Weights of a small mixture-of-experts language model, trained from scratch on English Wikipedia.
Size: 10 layers, vocabulary 32000, 72.3M parameters.
Experts: 256 experts in each of 5 layers, 8 picks a token.
Training: a variant of Muon for the experts, 609M tokens.
Below are experts of layer 7 (counted from 0) of a mixture-of-experts language model. Rows are named router (the router's row for the expert), gate (a neuron's input weights, with its number), up (a neuron's input weights, with its number) and show model dimensions 0-255. Each number is 500 + 50 x the weight over its row's rms, rounded and kept within 0 to 999. Numbers have three digits each.
After each expert's rows: a language model's description of what the expert responds to. This comes from a sample of Wikipedia text that the model never trained on.

# expert 14
router:509483500509542512576517597456433577517520577431417532494517526489488513436471418416535511546521532436530520498559520380505466446467479598485448527427488533543458515448450522404560532438547462521523399589488524570538516466460541475427431493448548554525478483566582466428485571571537456474536531446491544476455423529513611517541488485430471450552476485419518475514574540467480451417438486527505498483436488511527603567505503477480538431527594486489585464435545550390538464521434493539528473567497489444495572418478512520556565548467435594511521574602470567504379526537449487517584418420557486496518520519484464468573524431438479528438491558475580492458463486504509470451504481509585480416457569524563580510589533605549430564522538532518501524539480638427539567505471506
gate0:498628516423544550518526567417407594422488548519497535541610409504438436448520488458447420486512519446496547423437455418519498465586482551426419549387532543494429564521464522479540561473542424540502469515456582577499425496482530506591528421519521505555503524446508454432481524582558470560547510452508587499457493560490516544488509473516504472445462573511519474447482436552504503510382443511536507412507487480546620590507516590537551452547513517520514460484475476460552473536388479544502541521530491449491543534463425471504439555487497564497529521496538532576376507638353461500470410485514516524540465531520499477482505534453433562479467467433529413497444447507519473471545437513540446477486583485583592465546517599582459539510491530570515500528530549467454508481383524
up0:515413357566516574530506504539407495525609507467457480466476487539560427513425496542602583479446434497430531448581502475488410616508552492561489420564478548606529483563385519475385482432517577472548543524506514475607417496555453505398527516525470530528501513523464532554550469484521464512470577470539487448464510526500407434518489498426502523481500442470517553616602505569404489463543517496473474507470548572444510547431528472481431569525530449526486469517523414464492560405570499534446513420538564460477468417512558479442495541482496504458480536565501543489457524515561588515515528427562535473576580456451491527489446480507575504487502525563483581426523584452528375495518454573536469460579567425499456491454520483454478461510567558483443564457440532440565514563493541
It responds to: Speech and belief verbs

# expert 27
router:491494535465483546530537474467399526559511668471442463465511464516516466478543515533468491598635439451553513517474539436498499532553505558488513475463529530516482553506507539569555561478508600568447547529464504575509473605534495379533460516411539432488501435470520473474552500481574476413523548428420501483419495480520471485526479465540467420523597587524546582467516597471503541411428491412501468441468514508542516451471597535543538424501558429535551504422513470484526527441598453460502458504507414483605469525461479497489509508477532532533491588467542577443470500436579498483507448457522510542421411561608438447502486525454484510510560513540634511536538567398522642413580443443520493463477485482551560525541514513483611495518470520419524447495507422582488511487545541
gate0:579447558468581514556516491596499466398502486522508490504482488483412521498510449483464462493560514492540517519477387452503552453530502588561463539517475482446463526562498547425474415496499482491565511423512456483481568612456479554511599598584446512470522538434543559435526497412456487495474518446446519524413534442582555511555455562620501505489579602507582497538489508493464550419549434407461442468472492449498486470411466436501568505468580552555518535436521471489474486490580421463491523431587516437568543394456488513581635514473507536548473569492575500587546571438524490521517469565515544484463563544542510406481479442511420456521487440476513533518466420408582502477455435441544480517522524517528467450493495460468538489491418483531604454501569549622433521554471389
up0:460557550549515485486506488407498464390523531565523544490515441589472602574472471463477475442519465588547499557467571406559408588467440504561483557482484451454468506503512536570524528506397431551558585503471528629518464423455492545566502415444464485474461514540504499444414413547464461521445487524612482423471521586526548405458536595538527540454406534469568494441483574480472480495440487529538602493468547480491532468503476534465459520454512466515473535524457468417469572580478506474412479569516518519570525449496577567508449435456492513526590449465456615467526535466503528561485555538506477539534461493500435576566467552530529443555555512415483525548529494527534462526353563542490383468616511523424449501561512475561436450434466528476531537478466575501453452578494443
It responds to: Measurement units after numbers

# expert 44
router:469431502534552536564552440517521542533531661424452485550505549582443444376448464477475523505500523510479462479577461463436513380455499572498557547484446481585490505462512566529474473439414539501517561512459427596559498549513500415462413435440521428449431501535514406510554578559502551421440523388434453498549593453564543523523412482525544375450538518528444540487526461487544440469540499453467395488473514536487565574480463520478549525463550435506598488448571525423508481533531473513512490502463567515510397441452531463437503498419446541530518582537526487472452509433584530463564464443427498525646478569544410470518566471436516512519525490542468531412484521520531541502490480444535543540447479464528549424554533447557512621496504489447496455539547475581461472534523528
gate0:492489479481470556525475521501460392461511458490477425588558468615511536521502458545471487595483515494476528578530540527511586450582620428456566499531462574635492509472577528478517446539508469489606394543544536574588547564516461563563471590627514536445524498474494488542509489479600462531509444432504545469523447526529502489448500477506437494493473461552555510447510478472475500402500549507463480506443443550424545473501477517424424492490575387521478557503536493445533486530524528574492430508516467356537497499397432533527537434554470510389500490513501525548412545435531457452368561420510521492494487504561483483517513445503547462572554453473522518467530457458451439482462531554474562458537398503518434497397602552532535455478476562428483618415527486548427540518574527
up0:526618481427524479492484521484476469595513532521482462383510461460441451549515462494489509517473423507466547507497523439495490421427598619467493535569472603433504423470516507539518502461529527574436507475533565569520473569486436415492506507485557551523481510430490450472536495410509557545429456609494467550557457563458431381478497499537523476480621595450512467481460515515517488526551579440500447508528502550395477569419472461457479483569638482508489586502616547480471518473599456503500434433508609530519436550504481437457472458474587485460458476427536458546467485473537500509435552473485558449457544483543518541592486551423443509492443485507434465547589516501551479510579427541503540459556494477489486475456594464460444509545497520452476522567438550487363526404628501
It responds to: Sentence-final periods

# expert 53
router:495487469484480571562500524595454548522486562394619548581416504518468546394473489451471523493499502421492498605529558496482545530410443549564542525484610562412512411531406556569501446438563506517459507538435496534507479449494512400576423540559482496488535408443520514525463516655482517457563462415508532521504486515442559463522483491499438464528512510516517585525448603493494531464527422415486456458517510568444560579530550468457489471501561467487555497464566559477496485483521507510417459486462529496609552528503523488548531546543537495579578540527436454540500506410463509553485433499482466494426404560554497534517409490402511509587533476519556515519481504439511502431533647543465588435497462485602557374513529437550514515475493422486522514502387491534535495433500551
gate0:584463550529481440587523417498474525416529548444525526473483488485583508463440456444391531487480610495417465535449475505448519521452526516519531504439447493560517555536414496489554457475461489480442530609442432505495467559398449500456496437561422444470547479441475495414561494508458434479579521576470520495509536521514502611459476552416544565461443519530519511525451518491524551562509505515498425440534472640517537476533573499551570566527456462526603604470510485527469531474538534473398514478466479506526462501515490587547536466635566560469556581481522457558524518467519538471535458482528476502531507419468544494483431590410455525465536471465603538493411480370451495458499488537575390567576512521463547526410516574538453389463506489549446527497570478547395544488470600
up0:579581485483504416487561410485461418495492595536497448474430561470529498461523490477400473461466551569574486481452463493433549487522470532546456482560598462574539436605565515508486524490533433519466583491515443439487513490495504445415437452446554545518469430432458401508562485567442462506392426575576551544407509465462636555492380459523480552554460502486429596612511483461468473529549511433546535565605487532427564519531477536500471503492503498468568563485521464579529476486472528481471529485472514532469417572546573432550594483410486620476460528505423522539483526473482572546460542457413545501484519446417501485465498508521484524596495569470429569550517550500494554434533510522607546453431445452428470521533463532495536473477464568497512565580527491521486391502534488
It responds to: Paragraph line breaks

# expert 22
router:485452420449556637538542464528505512492486552377552548475452536592490527483502436504500559547536492463435486460472610470380412485582451600536559551485533510507496504547531580531560522436512482571508605560432443474492496578515558484452447433495492465462497490521489433497521535514481485492481524478457473469515523466467528537554447528489521515500539614475489513423593562544465503384443506515583443499503469591459544443656445540539534432371465501478532499431583517485464520521506498542457508529464516466547469495486464548507495544485455489541514579561412480481508556521478528508524470408599508498495422484503430506497537512456576474503560597595566408516458633456530528445510588469550575429461529523577538454439491508579519441514543413509465470439489402573555482415528512
gate0:444419506432582574512504556469458496487488542489585457529515505552476490476477525479595530412489505495425521502578506493521500506513416553545484518452519471412527491494552490544581506512470540556453436493521455501417480578488570533497531467429511492554444455449539457553470451401560457480537527481474452392481456468492414524502543442501557430429555575519563590513545522529553401481502516497530538384431598508501550537449437437506603578448468484497484531551530559509563478517468482528435499480531552596481481509492524507423488503441605603639535527491435519561546432492463498555600473429574529476489464493526507439495563484493510449551537576518591480485452556429412528499505527433538607386550515447511506474403576464497459482540519516616408443496574456466571474417524394
up0:466558646407464495524442577481525446435517573399572469498454559564526532537451498468495414498529466475499460476449543468507387504412550570492506501437606589489521499471478419561514461492516457536504479541504496537451521451521547441399497553427481464530559506437462409565393525480565461489393496491357461457478495476486423391551492474540450559428491554528496540585498546560457519473562514585549509480526490476458449546557500468461422465490458427428658497495446464505491557538416553465486571531489596477450473578553506572479490454497418587535506460544513531519523610602480475516478538619474470464506509483486523487499468509554509512528516486512494492474480560411503469575464416540412495495484559455541542411468574546528425531590553509493477514507447487498560447529470468
It responds to: Agent preposition by

# expert 41
router:482553556495662513507523455497450498505452542424494502468428618489496438412531473482492473595608441470521570533521528514477485492576479587528552587494554492524553482507483500486588512485459554483492470557456430512490482504499581501476459478490508503436481432515405407599447532588482511462541544432441469489526575447411528468545431538487550442551618514522502532481468571490453430465463510535480451542498565562383552475526456520529442433445439458464489502507511580474500451491526449609489488509565548547561483507489493616493518565506477560536513523633393503469451546484522507452534546407547460472535508505513430546484443528441564437541525450566508388500516652374516522432507549534541515492458541484524638506556493507534462541457590516491553505401482538486478508508523570
gate0:565495460528492504593477451453525446486550528444507512527543516424514484541517409463455477557499476532515492483498491524529536520573500584478471505503496454488471558550464533377517437443512517453494581421594475542472523598518340531529442493511501498421566343485436471593471461492497500421525393534532486475546554429426513545551498505531422531517601448478464554525517512558485427469517438501457540464432454509503613419503496447528532464436518448483482558477462491472527451471501395512513476439496628467500525545519525533495494550557540469564496409533572416529514550441448505552514489534568540523515480511334514577522581441458487449580542521472580512526513574507459449536457431477485482539551519487597326470495489568502459522462483491602460573454488533415562438497436476
up0:453499538549518653505502522449461584476536485473447480480451498516445535542467379488451536413551597494505565494536536453537553428532514550584497443550566470502481429514456484451594488539606564478471499520482526634446529523495428461466494571477514345471495448515512438507464380400459503524529591592488482474474454487518477519437445481555583520476509422415517512626503503424524545500570418370534488485511432521521493476440444433472525426560530549418409510493538455474601490444536468415554539467476481505511554570477476457415534485507527528611515501550531582550584476551514442551513510518515461486522558512545507567431516469456487392474494564549471569507521556585467521460497458531489535476508447460490480522518623539561526418499481539482499557447458489519536562488460445
It responds to: Person roles and kin

# expert 52
router:494542546483478572487531424492577537558488571504476570568394526472522515492545372489473488537529504516498525416484619488401471429504473526550530585498499476584554552475480523602604500504429601528504496491448495568462515432482508450556511581423521479445513410436579492511362528576525473493551487437460567414484474517426520520542490544551468449428568451558460501493511503510475518469484462490551427408409541565424478510579509524528471435483545396512428506477501504412562525505508502510485466511439511481550493537568527600567538594419542501466556481581486506475540534470466479497523533440529502488521438583532389507478599464398570531475511471573593455555549523486575492419543582500475589402530505479556591509612528482505512573479464493576451460524536452519473522500470533
gate0:497470524457528493544586512527546504475535516380418548451433432513400472498542579438509465497472448376506587536481562462466419501465591459519516425584514501407642520478540564451454503467463475515520449447514437562584483477489453392522464499538540496593498505537521502563507470538459532425458474521546485625482556563463504557474606476410455507453544457525613471429429526516595505520479423493474465404527422513457542476490533432499376547434525457476532536553478512493397548514522497502515501477441507564509505515578640528494497473493482462418453472461534517532549571545532529521550480462410554465514599456588477488514504483487457552484435519536607500584450476516548474433553619518502473452507491560605493520590502485433486486496494531530427505503552465525456553567521529
up0:569437542468453565418521469450514536484578454532505540488481498502452470519571353530548373479530525423506532472459477497489481463475478577532561542604526499500497506568514374464615544531459527433514547377485536464562509536529521595472459522350513525521575431436530459462536520532470482423440502554500502386537484459537509543486527486509487520568538429595589522447538497646497541516550549479557430537515432535542410465518530454461484558561458405509535513569467532440485423473544454547407418447556537541480480557461481539525529419440504555473490489609504421513518484474463522451515515487473538514467432463485548509500483523496500495480531565489471506536498555408516512425522509431565490461543537598581485531568515475499594456562508457390428549371517558487484536563481496
It responds to: Historical years and centuries

# expert 8
router:501532426502477492583551493591507634597517500518514427495461566534476501442452509495530540497544483488522469563436558459518476553463512471509544560473575533518567454545347547523563585510453517530476416507446434577517554556467471505502502510471512489518573570462499427460524566503510415415480522467460424528490494572548547503492479506499553460551517479522550414475414548536591401473465511496476477520445422539450562537543511598541540470455442502457595563492568558419588583450560531492563482485493547556573556517500479518492442588455450574503453494525475484504450466460544531533573482432460393429571398599484509528494438440383546518468581531511519542449449538484514516420539587487575489415472537446554498514451586467569498539509470555537482336465497459535491569480455527
gate0:470462464481486465498585516456389526456537463473479518477431603496467490501490517536585466540516490464464525486501565330497529577481452592527541489573496450554440544465481587530480541428507472528453453484431496478487533530497536531436544514531492419484425529548516508535596453580467606471491419436551431444449512585485576521437411509489433492576518492481546468513535529552529438543459404497489499486502536505580525476547491568524453425411439443500501503482442496529467593495456345486541530573518459478545544531507560492445556504529460551475494580452361569528529491502492434507500529536524450419486434546517462442492465573456468579488468570565478416482586638569560462420528559504501565446470421435584481432421546502522584560557490501514598555524439487517537515515523472
up0:515477569520657416495565498420522441452521554470509503478479555521501475419514463579383491541493510537557507486474416538458517530547491481499587508414558571454542475535512580495450457542618502564523563507414418437599501515492470469523425432502470504541541521481498456596462495449540471452512547492419588442450497473465618469559442496525513554453470523517463405474471475489403486544505505501570492481566498523505517470515515456483608496476505502517487542479482422530540477469508529622520504424615613466491405463446522452461477516545541531405503539485464457499535454543554437583629449512437491512501522494492514459512564436503477499453464562444397493406548569488479618505433477604378493463444526562527444539426453480465506541485548627464489518507510491533499411515530496
It responds to: Table cell separators

# expert 46
router:481504471477547463589538432466467513515520581508541545468453485451467382420482500440416502468528450434542561503430487586454476509459487521610505515522686472494562465554450511508498590510462479520478522501455503595550492471504513503495481402535586506479520439404435450463435457483486459482498472532491398446480470467526597508490488484539573371608483512450573567490573521525530472481558464445469445538486519519438602524544453558416539464527551441523533547431572624549528488517615485503458512497585488585546466486434468584629595478398531492555487521506563444511506539495591474517558480446567553430515498514504428509462511508436446418484571514520571525511474579439483529431517611502567495572490554524515506519504485556562441554561464540513491486465485505544533520415520500
gate3:559516536486515515556528508514465505478513578407478513508493349467362465476537470516492463539363437473482556562418492491490447518501485455504496558546426549534495487474597390569524578479592389505514521489459539547547511592508458630487458454565573463407480411506522467550442469464442500503489519466538468444475428561588488505514488412566561522503587466510495460497492454474502447436513372477522438523530576561558532556502494559455494473460572497560540488446533461472477500499611502532458528503485547474485547510422550603574469508502512520567504466505457537540514519476538434514518502507512560413564504530585466425534502404413554494458485426523524441414579528539572513451542639500558481524587537520529564488467511471561566531524472520488476433424484571395471452521482425
up3:458499510568543442528440520426500501575506495466423481558496423530474525522507484363516481498435533402509598411463488469543510480445525453474482505584452449521488511536473533579525470459529613534502485478471447542498440427454500494492524580473486536450521636420488518582444446538412454466499464423486616521390479473517480522506545474473448477488439472539504571384473564566472520494460514478519501383561559513559479404509483428539469411469508489487585470460434463498529501629525546458529472455489491424523383476592531514526429572489475502558523488568526488532508462569478499488578487524548603598558503473564517412545432564526530559450546474576506478428559527410510449525532576496494533501471552506532542587484519453488495530461446530503528470444441324535514512523437579
It responds to: Athletics results cells

# expert 15
router:521454492393454555536521484572509454508434542437528530540493493511456444478540517468463501526532515488558496508563473533395453444561502539588469559492541492391536494485425533479473633513520519528491517512426500556464622490526472444631519502542475538467501549456503465530490516546548472491452532517453483523455471531510571489590501504528560483447534443441473525516480562450481477501499446360427339565413522573482589462514514544513428391521486494525524492427532534425492525472569533492479555519556549565458518559395468597555573510516509493524514609560540475516505501437530496497472397472573473531492429540533440512500564415381474474491530535543633503467571578461529475412567554465614601494396462430516506532503530501604493571538555488500570450469455496530536527461539509
gate0:557475452406488537512463490563548438499453586416478406497555483587466537536542407545550431502595521560562520568506525499453525414447481522519530498499468467462525417441535496434536549497502446527573505512464477516451660548590456457545534530509443502497505515506523507548496525532504553454611548460452518505473459556503534524606536434545571449482540500445440497528527477499487461465491465406403421491427526473438521485403524530580497461505427416560478542493484493483585516452583501489531552465464508565488545505528549474530687541542533515515510548541556495519533464436502414420537496438456438528435482450477493518542496462393449511645459486518473505529542399507358498442602472545510586462467506484583510510455478541578530452442514456450512495483552454447591476480591485
up0:536481567467511533482434525496550606468477459474541563515487572502569535516486552496505449489566527554511538615513463445488491419487451523542501512465486389469539491460533488410470575488522480461529614492496395473491505499502446392559424443455592464472453526538430436552542503503456470497639550522513517511467435564521436474476544535555528492483385496537628463559537441527551482537548504603560516443481509469553482511498533571487493570415556573522486457437468524505535465522548460464485467528495404578446518495438510381568444458425471608512564584514453530472523517484422452504438522548482575493514543459659453494515455461470527473444525459518561500562487452446444517417509486575506464548519449487446459429586541422493548512511492386530496531431503403480629506550565471
It responds to: Numbers in data tables

# expert 24
router:498509562461523512615529463512526618527486659472431576541374467428490426496515444502487514511533453447548422569416587576388554473566478566542476557498568444562625468527527517495539547482477528589522444485475533562527473508521498565448413528434503460527459413458503464541372581577518565477494535493442478510473537486495499519493499484482532406497518451474538513457474520432535471482488489412477510559493540638478570455513461522450461389539564403445564508424579499475465456532535599455504450566487473502610527508562463527531592460537504515526517546585538558525464537434433528500546418498548521524418467488506413557443568534514537459450518513512545491536524510448532502430538571442508560528495507538465546476412505498599510514486558473567407544508513490510420528459524530
gate0:484579547525564494515463450448568484518541514480483539491495453528503605545569532424517547595624375584463495573520532515487436476514452505500465400519476507531474520453451499500461553497472557514523549396508526550551438451486483518516529554567485497520522534424550615514542590480521501502404499496546558621538455507543507507453498460472535534518495485505447438514521476477513426539522509563499443492376496551413471505522526598499584481473525487461514515455452477481433498607473503464578571530534435536402451510563452489453496551474450582534527551532547487539504591531445503609440413476584499526437530517514440551560515504437504487423453498456503434459440553454495364403508510512484575508504370504506565445574429457470485590602426517501431510424476556492390550537413485
up0:538473482518519501458514473433460496499468558524475597495553518481570421562456554472521512475536428521498480490482525456539514593477571614484524503487617475550570470377493441540523492498454500463576446542495519476597429451511479500460510511494516569455548484444527477419528552376494478481487491557487477647474526591522547507460464517554502448520527460424518543378578483523510434447504514606407491500482472497470517503416588544480655546537488534468491425473435476524546524443580537396470511512485497440565550439525512551518533541420484499513547545566538458586561486519412459532524429374481445547609439458528515495499452531570441490555476505492480449482518491482585491525515451517467450600484468426532520522383537583484462554616478504435492461420484484497391439529575502
It responds to: Closing quotes, list ends

# expert 20
router:461463420427538546502479425554519494501460542436541475539488635533403464471489533470512456553511464522577444520487505442491465412470467557522532533476532487524483530459486507465573498440475470520576504580420489540536518503555579482474434511428548537593547546472521428452422621514502468529464526379455494523536518530436653445547448556419508464479591481447497454388581574535527463512423431419469474564460585565461553608543451558526597468473502518452535547461457518379562540489591490568503480554549516522544462516481622479556532572433430504558541522574469575510488465428523510553551502494529556466469465553520473516502483500466522478465524494501491483495594569492570553429493562466540468489536540444488497396441489416528518560488506404557424417492484518536500608478535527
gate0:460428579421544588487554550538525558472487550418491541522480560480562476483536502512447543528559524418460549561472544454500444506464486569540478503435498561475590450587409582507581546498428533513449540549497437528562516538454443483613499566495527445488453471563456507434475506552471417410502473522491440443480479490487561446541580465510481506492548536507533446564646473517586442397431465450553408441488513586492576538571477471550478455466457545460497455504519525463550477499496473485501500481496530467523551537418484501463527534455495523482442434607503504546552491530499425566492402393448466480515524461541427570478534465499546506527606545539566589527545643489537528374543515459498562535443517588481549473570572519515535507502562419536487476460376356509519490536472479
up0:504445519526532433441541537489520447567496519427532506571535438494507490449525486533449469485638537445549498547368443544557487518530518454547458448439569470511557479523460566550414435551534452556445444596511526485471517492473413495513507556475509550429501426442528393465481506478546560468435476456507451493670450524476522517531482522389420646489492522494434529474530568493482508496538535527475502439508535513498408517451470481491515547556520530418510594493443559532552615522579457460362426520513521565497479540529505599531420589501562546519479480454506385396515444484492486533535535549579493428559478458483476505451477432459471551482439581478435485500548402507526466510446550467476610487474555445548564531543480476484366520451528459531546567531549423510489477491518455
It responds to: Place and domain nouns

# expert 32
router:513415531438541586478620546486457495536527592450561520588483528497521476417541438493474470533522454518450491551409501438474466533496530460509556446523549523417552465532452546568550474469433500503441409541433377552508467557542485473435460468416560442434554554483496500447517533551514470529548491511459499469525484522495507550505411495435495435532510512469490476537517550461555557556552543373536480543384552530408584508603510498480520468457542443458474470470531501438579486473522468525537485497558484503662571464457488476541485496476387557519551482535411496416456534469459479485550439457574453429494457550632425532496557442453543523448452626591533490508480536502537491470555565434577524530486574554448504457515492553567536460522503414551508499543589509516422494370429531
gate0:551513465488473620599488509433550520501544453455557424548415505388509505514479393389606543522534469540579483536497481457452553505485518518449500499471559407435492486562491449549500501519426575441493552483479465515464448430555466530430432494466501475525490486554522421469440524401576491556434494555444404477570542473450675516526453542550449495551409525418546518480522562411566522468532525377517552538440599547495538402535476508464481586438605542514452496402614568533555573472495448501501533504456536442428444472504500542550542526500488521555513515498496522451495492509557549463452519551519500454489501476395482541491525564495472562497531519521393556605440509552537503522483476408536495386452513496497447423512539478532496455428493489471477617522491487543473534524521526
up0:430533506455401497495583502475523413512493482591550591440526460469452511479624405421482517497454551484499524525498445426411465532534491495536453490490563504457502512529491548465441575418496403472578466439536570498587514509485584392552441446534631470516487488440438532497610512513443445562561437498414584458406520511537515567513540465459485508501551591513452435542517464402630607458508506582571523549415525557480514524386499579531318511505499524539497413506481491476428490565475468496566514461552511550512546506583480470452547527521543485474527510516500526516435526446535506495541504497508527523501561489515478456464468474527505500499479578529490535472410451436397479489425439496560483575466474518453502507456530504509470521517542531643479402507455575481544551531553538
It responds to: List and title punctuation

# expert 62
router:555506539504518557519475477521448467556466631473502496530433700468515484497516548509530504488525533471536492518482478501433477489475513555554551555457541503402529486506412440555544506374502527493448440545392499535453574425433485490517451475478511543565549418501435455590469589490453453531524448586525405449516450524507477515557443475490539455580532526501413562497547531524487516456496498485530458515492573570452516543484485514370425502457487486416569495428507543409553567503538504523525487561494565634553555508433541502519471576490466603519537583546524567501510512468505461520454511529521432504536521537581452566524473446441541512564519478548528453509436581443532585394507583479484658489468555528562544423551596515581574567496519416540473519499466511520480483413534494
gate0:421526561476508446564423499531472458518582545420548385559484617459421505519585419531524524482540491495402545372433515440497525532559585482525595508445580506481540551533429515496436484502451491542486467512465477502528555583548531520473497541535551500523510471419504534460441620486580538497462492470446400539469528540436362476517451351539494542603536567426532528522555558521537446487496495524479503522506485439544479551548409465459519463442435542431519542433475453479465418528466537631512493601454478562429553509445475507569489520527387496569443501501472457535495593458565393462493533568436501543505484461543454549504518515551569535511553506503525464472438500540519513423536543618499524444476418535506518470531485509517506447525445417514532569502568464563501541433546518
up0:591581439465559526500422474462580413436465527462449463471613650506452510503435513473547471485464491542545492565594467483550497468528469472524455477494521656512497476519583478505438408478510437493542521564477545462458570502449507550455535513463418541534469363556521445556462487483470473568535403555504532431443487464510493481486526592368468433476507577540469408505529505420495483573489477567489485579513580479415398443427603440438560522531489515473537523539472527569583480547437513506406462511507523547443495497509505549512471485447590540531527463482495554554489500517476572540527620517548514465508533492460542564472448484529481467485480420522532483573513541434475502587483481461374603465548556479491521531496488554478497495551478478523431402530589508378457463477500439
It responds to: Biography subject references

# expert 31
router:474443557523575522484566417499402526524441554483468492495464561545444530482522489495418519463566480488543493596448577513504458394543457526498435578508624445461514428458467468509575471437474581537526532561484489545426546533472426454487445450488583551484445499555426488527510530555499499492608502454468465464608535507496460491526512534465571447466653444447477581542501528436467481482481541461539492520482473599461540575483485534466447467445501489509547485461545551380497484419521411563577464472565498491599580491484466485528457535513515568530555526511486478479442474474417491552516527510475474439553569531586433550538476536459629477516530548555530395498448608401524498411506498449479521541492568568532655497565497544505558555549604506451554462512480432512556514467586517
gate0:467458538547515552493498578504556584544572487482448459607478514447495518521461467541417532462590525456571617468541567446506516427381535534522508486460592495568496473589487532511411643530519493457604489418526467492386432563523475592479514476576571482509478476509470472476528540528535419438514458483548358524562501540541429500519538488461462487465553524430442439523452528458492436458540437457573550558548496557525528446513596552482506528486435396453574542398598467454561565529610467458560487567542535509492524496438495552489513581443496503571433443484557512516503494507443511535553497461400573492483547462422491493582553488476559431536551507524472505484394497476455539509434463427541397515474502508472510418531410526463421506539580535519483486463521444492530441492498488
up0:601513555478465540538430527457422453513503502446407460534548562476520457475462543568482524465509492422515528444509481450503514566530469487504492446585430513446439562589414556529532480498524600521586478428510505467530455493543543495548555547425441489517499450584493484576592491528536465503522445502483471630509454493533478474540435499561447448567486455567471410486512537538556513546558537434376485584544501527556443507450646467505480425518530442431525482560375462596494542480491480424479483486416525463486473602550532546480547543509426523432424562544486426494557415424435529525486476455432456589475463481549465457469504480489622498509411461426470515447508534480397523533455532590483519481517522515462612425557553407543520448493503605460424521477514582547482528527519497
It responds to: Office and career wording

# expert 56
router:587491481561479544520563517558469594532475560362474497466504551457510470445443508540527553494511457484585448549472507418445543487487377539477473520565569559448509452545501519505522586482509524434549480538465515520475525507549422481617583450520529491464471473541474405430510550474565552473568519459392540563560462572565457483487465459564542453504606496558528517511516521468525462447497476466543420430439519574410603486574448593490463389496432453506515459490474588545473520467558477545610495480514529554566599478451390450495531465487538476483514514534533584432385493471448569550496463524543511465575483548540445438501493552458551415466587472517518415511627553484504542443549551467491518473395499505500613414459510502508591523572476463484503455457451459480545485483544519
gate3:448469459530488521477589498562554578457555603495412433392418427556499554416455479464506561492432437524523474549530524409509468456468499634557540528495572473469510407533569507547464554457446553633537471538468461506502522470505491491494430510498522478515607520550473429542519592430594459515518568533434430608505513475535465497507489596505556558584479477521493421493544492506573496492439546479462473452493455511457561391539450522526462452531368599502484405541516507468468580509575461565535531474477450460508581521509507512488553399518542548510534530624550495405415506479571516463477489511472517609556516460466376497503564473437576544533502546519519464491522518510505484407510417510480575480483452591393488525563531491457500527525525487447514495450418477520554512555476526
up3:500498457551489424443542531494538554527534467487508520537524546474630604450424558588560553507521474461476503553488500560410491533443394442496420451563562583528506438591601437465533477434545425513520375580493541490468494511466523457475456515570510522477500515563502539492488465375461583497495428482441480509506481488477576558537460441528462530582542564468411522510510550405511507507537425541482485474428425480537533590452493513480490479487525544518457478579483507544580475537488551538492540482528506592498508485509570556488493510509474480502486559463404469475475542558436557446533381493490452517517430485435441589531496511294471458576474535429537574518448498483459509490495564422600492471439545396404572457424459546541494502595513516565465517480493487488499433522561411
It responds to: Election and asteroid tables

# expert 16
router:498525447529559544417527425424493517435537545466530523482448505534467435409475527407429463473582538462561504500493479429462437518548495573526629540476530499562552550494438565547475530428447434597527539466505504532462538472489592495481435451496536526546573499438499478479470492545510442498485563510467439410582522445491557500504538409544469397592515524494474569558539635480476546512501507464483479577483527528442614497632523498458512472454497411486454553502562580487462440513565445587523477550531487538522535483450455516525558616456486536515589511513562506452438545472529482489550458407481527483480444572535401519518506449438569433370555580475513547509524563493528482419501613465576581529407429533481471531533479521565548529476528408566472495510571498521474590512444565
gate3:546523527505528459510523531513560517529473505481486494460456581459549485611514451506427468475539510456482520564543509418455494508536507481508552438508424501515522471435445482560453548542532521551521527554446469635491572434406532409531555434487522540463515532459467455333516638506516382424452502536569505416478477465526576460456429444612531450515574474516562481526469518441529506469492537483487466479529489578515510374448520561492494434500468508463485609466412602493551445449545559491428435518470472529549555534510485499493387518574507400546551526489558565456587505556501460508513425487487490476374492613506443570487471449512507487526527576510514585473490514448546522432358546422563524508551510449490463540401527528483490559536465454512470482404560478537495602525469500
up3:496484473398498617516554499490431531447527362570489571556511520490485437466541620453565553462540427468431453498510517471548444474502520559583486581468551526482516398482463475529550497478460531481492455459504570475450512530414619580493506473499550484543519530496579531473506501517519570446533479498586519554533544572520577502518556523420544411567477517492518407444546538497477434504520467516533503423464543480465432489544480509490516539531433491479539537468456541454446491500509576580517442506518448572435494453444528438452463586524425497476432461560502389552489385556477615475576499547416551480562484502533503516561569493388452467459531500460427453470505496513570487462549534554384510419410450499465563522442528429474468488521539587495555429539515605536365484552501592
It responds to: Sports table separators